python train.py --n_experts=80 --d_expert=64 --balance_loss=0.0162 --init_std_router=0.0316 --lr_router=0.000451 --norm_eps=1e-06 --tie_word_embeddings=true --dataset="wikipedia_en"
Below are experts of layer 3 (counted from 0) of a mixture-of-experts language model. Rows are named router (the router's row for the expert), gate (a neuron's input weights, with its number), up (a neuron's input weights, with its number), down (a neuron's output weights, with its number) and show model dimensions 192-287. Each number is 500 + 40 x the weight over its row's rms, rounded and kept within 0 to 999. Numbers have three digits each.
After each expert's rows: "comes before" lists some tokens at least twice as common just after its tokens as in all text. This comes from a sample of Wikipedia text that the model never trained on. Tokens count by the router's weight.

# expert 43
router:539475571531482492546479479492473569544454441486544558526494489545515472532497501506558564495512553419492501494508449472508537506546550500460475448503529503545507485537571521511493486556434555497483530547455512467461462490581497545501482401493524502464502499495515453483524544444526493525
gate1:490485469490528528510492490418494529522561430555496547547512493463501477494540479509407528487516506508533369484436441506470544565515491516502550484508441527507478517530555459467528506527490545482476506505552464601535562480509488516489544516541448500520509510528482535529423504473508515542
up1:507514491463496622546501522456502467475585483469488588470608473427478598475527488532500484518460566515487419457491481504479572540580517451487513476483507516520521488506506475454463477562514559477521547564504521487525524425538456562490555459490468506533515525525540484553472496531488474579
down1:500467465503540465488486468507544553503539561575489491557415485441485524485525547502474543463536430501541554506438504431450511437448502414489549496539471458511425476452482437493498514506441404537538483491490480510516533459477523548499409499513510499511466456499564484535463513565442499516
comes before: " |", ".5", ".0", "'", ".9", ".1"

# expert 39
router:535562506464506482547481460573466524551453511538488475525494408489450518526463497507558464453543529511595483575503547500499484555538485449544558563512521438583509480466475584490552467514447510553470501520539569524509481478544493553512492512467442559530543500459496539500560531424470443591
gate0:578456506483501472512540476500495495458467498421527525481469440430513449518569490568532539539474511501540470532511480561522547381488447443550444484500562486562503488508595498552491427551498527500505490489510500538533548468571467483472524421518471497489493389517490495506541525475550602441
up0:485476460504503467500366459527583528540527493382482407501517506580463497522493504501509435553607493530522545538490558463495471534508566412471557507535388523528510492446546487489496513535456470390451500536487421417483480501548454553476439490538457488502489517539482493487540483503458515477
down0:559515513473453537506515493494436470472516501575447455540450487513537558533496468532464431474499491577521471510553475527501454593479556546458532511472510487478495508558455544524518552551455485526421508471448519444579492539494549543478468469489464460572538489483525483527523471533586551523
comes before: "The", "\n", "In", "==", "=", "==="

# expert 22
router:515460457520483516478533454435558477544481574432565536441523443522537513458548391479491445497525558565474544477509570489428491481483488542492546455475525391476467521484529503511434433491497526479488556452500429512526572528494509436463505530488501559567562514541528508441464540503479522533
gate0:433523563414429437449532516511521511481521507466544505495438495446538534448496469571557515453527480477477472540489536419469509448472498520490507511478458515427493503511558473492506570404490546453518479526441530495504462543464483525438487512454475477572538449492479442529428499539549544488
up0:568537457521486546486446478483401551482521541432490481534519506487468478468487581525507581526437531626489497516476486535566538528512483430512462507585597532406522560504448573467509436477529443502417549487487577519436552522524524524517468592435521481455530488467514532478486523513526469483
down0:505484462503558550522551533456461526518493513471516546496498513448416434578531506506531508510509549533525445482562526477527459520461489522483523504512538527423466524488518489532495488470517522446433444439486489502449506493484439502566510557551574590501486521521516530465538496518438451488
comes before: " in", " to", " on", " by", " as", " at"

# expert 57
router:499521476485537467498482438503533545548530504482426538498502434542473526557508563500610579481487450465521526529420549479507537424494600446504491479539489473521470458441434497603469562502502427549535475447546531480463509489543532523494436468418543512513447550432499444529502581552450529508
gate0:484470437505504503479577517519487492479484515493475500483531427482454561580472514502432467572399509423469543443491559527458512474552513576471472500457435445512488530534521510496554519545460477514485500522501479500447433445488565550524475566458467567537466493404441621500481531539429502535
up0:528520462403522548522538520543528513570510506533472484457498440527463468583436528500477536459514496490499464525423525508519526487479558506550469560495513452425484538567484515506533550519550551486503456511562505529557510484508466543448506479523449463544470538454489486464466437556494440402
down0:502479482534457439486472508550584572463464493457501559532492487502543527477527509501483457468461551457491554539528426516609577530489483448543479512554556490544474488470450480435488464425528540458455526495546427520458462435561489498507515475486474518521487504444440534422508512459505534506
comes before: " |", " zone:", " United", " first", " second", "f"

# expert 36
router:468467523514570494493514555477488479440475445502461513552499508447564468415527519600548593524458498390523451500521487540485469454537532541468509510478529513535473494446516484547501489510454559495494493492524442372455518576538566468435423494490492511582478442423502393570535577547482520516
gate0:476467466515531559490575549455542473502482493554529543492471458552462484469469428519453504495515461568475433507498436543446414446486507538566524495450450562513440499530492503575475500469487507522486551554523528404495458473501502456481524482529452475464595521524542451498523535451616499579
up0:539507501452479470565509511502471488553513464512544524561468464472495496435502514560471435439508512463534448529532507585492530511545524467462431469516450522519546460484504521480530536499522503543545512507497537501515488489505412533482499534499511514443471410523605460521401534502504508566
down0:463511500492484498535491487494507488534490622556516476483546494483529448499500475510564523415544484501541403458488490490491481532524518485497552501471494496549436457544499524522579506438540527488557512549475561487536456584453441474539473475522556482514513537570481491536492533481517490457
comes before: " the", " a", " order", " office", " his", " addition"

# expert 67
router:451506581492567488492518549515504497461485552480485524475567525442504490502478493553472483543512478528503509463558532552484500494455479504513504503556493552537485536450501538445483501517521489490532484516507494547510556466504509491554514549487436466542540488498553429448462447403564420492
gate0:494563506523470531496564532528584514544523483474469541505580505464533561467485485517527537456553595544493531495430521473494525458558498504516455558555458509491546479504540525460507523481461496491523493484509489471537567528522473614459503488399449469554513468512524483482484550541382514436
up0:539503460486464561557571483521546478491497525444570514566504527472533566566454515538564548435455518494479517492467594611518481466475489490553449567500491529448505492521494495479490451551473582488460502554481491494441550538522492443545461490509492378567456548518535511537524496432424547504
down0:560542485454576501557510531487477462494543534493512468530519456443497457411431531520538495473472472522556568481480406508536527511502533497558484453507517484465519526458495505467515493520581511464527453480513578462513516570481514502544478454496441478485412514520510555464563439572537480508
comes before: " the", " a", " been", " to", " that", " his"

# expert 61
router:481488564499492564534508562470501461460484437601503502524459493567563498523503456439507492504486506524457504510492509508443526594488561514526486440532531513455552519473469419505521565532506508533463508512541527502486456451493479470536547572494503564406572473493384500519518492457527546487
gate0:498464491466518586547579451562483414525469558568532550521513497472530497496513462563480506486506428522588494513459525468498459504526513481484531592469537534504505495609448506420568482522516485475468497517514454502451473460444448438532507538464461469462455525471582484514518524551536510481
up0:481527496473524514488457528483539468538491435595550548546466457567474496446550505514452527465529478501613460514517460520502471534533539546459530455473536545434458538543500467504464459542537537481526507530533427432497436445505436507487407500486495575453502539448493485448510474494478495418
down0:440512482514451505515507509501482499467460503513475535457528505475466468486486541521508532475564467567525536472460502578504592533488546434456533519471528419457466543490478452472446491451454467455527459455551452448498517544506534506540445430383540497554483532478446483527432412512507489511
comes before: "-", "|", " ·", " MPC", " War", "s,"

# expert 32
router:504516461527510498433525506572542460544570492498534493505541506494527504546474462465456378525516499444490573491560488520463568449495513469512486550486455493535500458505551457519477514491423584416525505479459513531451510507525508462481458516486439510552454461462555446568400481542501591469
gate0:521475415505472496465554490441576474493514416482442503521550505544478517511548529540457527499530564524510568492471542515510507561505425414532452502511513509476568509512528487451453498574515479457531478515493443502564516559475559521538510493476488516539615457459495455513510535487582527517
up0:599489493499446462503500517530487510489516473488482541527494497547577531536483485484404550464482492512507541397456469494509517498493464486504553531502548511549491505539494464440453504554520482422504472560530487497516469472528456519597503453533589510493518523534474519478492543421537526531
down0:501434581501447490446418517502499479489554432473477556471437549431534513548449452559484456513348542548463475506500452453415489504496479500537489484582488560477520506581514509488479524482497449514484547569476527478516504517495467493510509547485510494497486478549489561484475545468507549561
comes before: " the", " a", " his", " an", " her", " their"

# expert 1
router:474408458535551494513495485471555487454511516436503513482474578565505529545536495502492490526469487457501508577570566517542477467482556608478472450508526496502533501459489533497535541458515521457553409495474465458510437493512439600416524543474476557511482477531445555539503510506555600516
gate0:581548550516464474463492505533559568463467442520535470529464485536519534556524522504486489498585459494524519468557427454475510503465397466522475514489478466508430429588457483478484437485527517459517457540505483482507477543492462469526474514459643466509502495513486458438507508460496562531
up0:446506567467485433603451532536528484493428513481512515540525487498491550466506452542451489461516545522503422498349578504556522525489509428506520560504545469521424522535535539523461481572456416530484528496439534462486508500481563509488511498538528553515500522514584497518501515431514463499
down0:504465486488527522496547522479486567526531486526466451479473479469426522449544481521499527462484511503552434490561509469484436504425538506523436578479475438551482467456531498476512581532464495532482499530461451484442499501526494538558495532461455473494489550505487469498527480510467516517
comes before: " the", " his", " a", " its", " this", " their"

# expert 5
router:565417553491523456462521444452464482541468520498507519514516466521440412513476469572451512516475578495465507503505522505557470480416451476551520488429485437441479429458527456523501536549511500549480511486487483555505469499546530498552492519515508538533531496514498508483474492587460528546
gate0:480497511506565556473533539496440501499551585522552504500477441428473513474458513513529525494574495546449507534492485594514542422498441525442490495474441483531540490505512486492473551589514437501480494490493441453572547501419509514465443476539485516471498582411518520479539472431499517424
up0:526524478592480571490509484509539433509502485585527458495441522455491502624511457443468500528482556427489514508510535476422459456466561513521505485478499490538545502536466512470528563530526480525440518514552471535510458416464542517561484485509474507515491530529444504466469496562474479496
down0:470494599461457510449436483487505422480470474518544474528561502537475529476526522508514491396456508542415524496544555484486520487487525465436505523567462506584551507493478532526515530520550540514527497461491497478566505440419508547439516489566431526432535541464493503521530540526470510569
comes before: "\n", " The", " He", " In", " It", " She"

# expert 56
router:496527516455495491456530480442426482544475559530508555436527484500499457520421442551449537523546484517492445567459557488502502500474553459526496529443460528480479529556525520549489525507566478518541477466475401443501467565504529523484506539519468434445481510568485511544482472535492417512
gate0:565479547475442494473460503521603424529565495564477537525498536451511540481451521492593541531465466457533485522489484545491443492488441474512453463483413506412436515548513555451483542471426501531501490557475482465577479505516522494559507583513536586544524502575559505506546532495551544531
up0:505523541491540515500499505534428467526452489443515524520503485448542470501500545526508500512546453469539469505506440518489502499515450500557525505506424483472550545498502546508505462503518480455487561438476535502414496398520445515424519443475445520463466592467468501481436483535494519569
down0:501506495460511532462528464489425490492464454476444529522478533498561594466413420524487513512412459445501461516510421550449482496546506486512455523458510477415482515536547538514496534530531449542509426468474600515489521580464541432483516471504475421513434519506530525504526528513503416463
comes before: "\n", " The", " He", " In", " It", " This"

# expert 13
router:462484407508567451472488487578536483498535424446494480433508469501512483458461436479423420452492442540500431524478454574426504496490508459450528574493493456468537518511466453509425488607503427507544422490454447570441512480448453501550510509492506587442457466520555484531468519465502530532
gate0:555515431476540534552456459436517538556494557457563538502468555531435475420505524568497540506495483479433519560493493437493488518466422516499546516472514486510516421480428395489476494462529420387413450550459465546439441547575492501538422491539542461472522558525372495488518496539507457510
up0:510529444505521488485484529501483452541522488503422531378456479505528554515484578558515510486502511490486443485466487574445433528473463460522531452484528556599529514542521517512509513542478466564523520507565521560442429517515546494604473481489448455501445480495436527485450427565461545513
down0:460533457544526518542477508513414463549504552417540440494506506494488575428456549468503486537490515512501486449484469522485486560523468546491477541561536472457532457563551516518441517483523476495524495502518494502495504546528521509453531496530522493434455540496546476489480445502470530503
comes before: " the", " a", " his", " their", " its", " January"

# expert 23
router:460532395501489474545472514480446501517561488591524525425525494455515461471462439503459473565470433551535484510553507471522426437507530565547455527482484497473512458501549486510487570502456431507539541514504496462484491457553471500446493521516517467462477488428463444568490508485436531478
gate0:484505463489517464485568540501497502542498486480429514565433448424590495555529596574452563552504509535507502523532535486538525557475457493466502505487496504507550507551473499493494430493476402436577522432508442513500513515491417518513532499518513453554433477529520475542527407474561560496
up0:538547525520484462515530441470446492470521583444499510481496461492521515512503549495483507497512518506501496448488490466587549463475563397476569517473521490465572434558524551530479531480498521478481462496544476498467532501553557490468483505488481450576508444530583491548493465533525516442
down0:486515497503543537495522543512476495477580568487472504475531499508466473506511522490454472505528563468503451520535487450489553509479495491570493456525538476547512466449497560568554494587512541524484388519423468495523512456499516490466423459544569491515494503476485472419482506445439488510
comes before: " the", " of", " by", " for", " to", " a"

# expert 65
router:449522491517510485531472496446501524456535505476522451531529579528569476475507409478507449540518495476529512533502483519497577527516525469464580523509487514538447514449445469563515531480499538523549505517365514488503459525484499509464526561527550496421525528532528488532475473593581455515
gate0:530464597451562449488590496442554492476531474442526376549520495453522506515494420486456490480401492495519551455475569575554527541526453450554532455492545504483513557474466580453547446484505515526485472512476515500553502473431571497505498584476504470505568518531460593492520501539467511511
up0:541514546524521492497502494442459572491447478516542536489480472474368484476525525531554496530543516447501515445531508412501497521512485518465489537508452535444527424475535514534485515506521471513490503447525518564500510487518486500437472505561496513491468510517552453511533483522556482527
down0:518491567497516480427548569464517521535451564434529525495501511567490497509496539486540509435505517494449537504543491543531460577483475497478534522503491520541483498569495492541548532491456563538525501480443511445523417502518559511517499534496525450483509513417449503447528516437484419403
comes before: " be", " the", " to", " have", " make", " take"

# expert 16
router:543518509496484539519471497488428492512486480500489494527460507512478513532550492522468492483576500496529484485525490555541542493500521437536487516498564474418509469489480465553588478448521460440458476476464519482499438503464440471431528518502547423412450522546519491427497532518541470443
gate0:488436520427469468480452454475512483555547426509553472456545518468526475637534466557501562448562508458547488470563526516552511510519462484466490544545515453521518475491519562505532464518456523477557464515584490489553411564510456483506492466581449528505533458542465567496435524500487481424
up0:496521527508536504520470501482426495552497502516441459381529481443437511500456485513479441547514463533495426534557434494506507533498492438497502451434413494500487547504538478491543526480486536519465543445556461420538447459542506475500465517522430468506469440528553566508498587491500485518
down0:511506586492520516504483527570516520490502475470521516555489536523576447519473548504528540409494468423462520527560482481554526528495551549488486457541491481508505531476540506534555551454458453507467510516517584557474487475466482511425466491574550522480553469510512511504512460475497448420
comes before: " was", " that", " is", " he", " had", " were"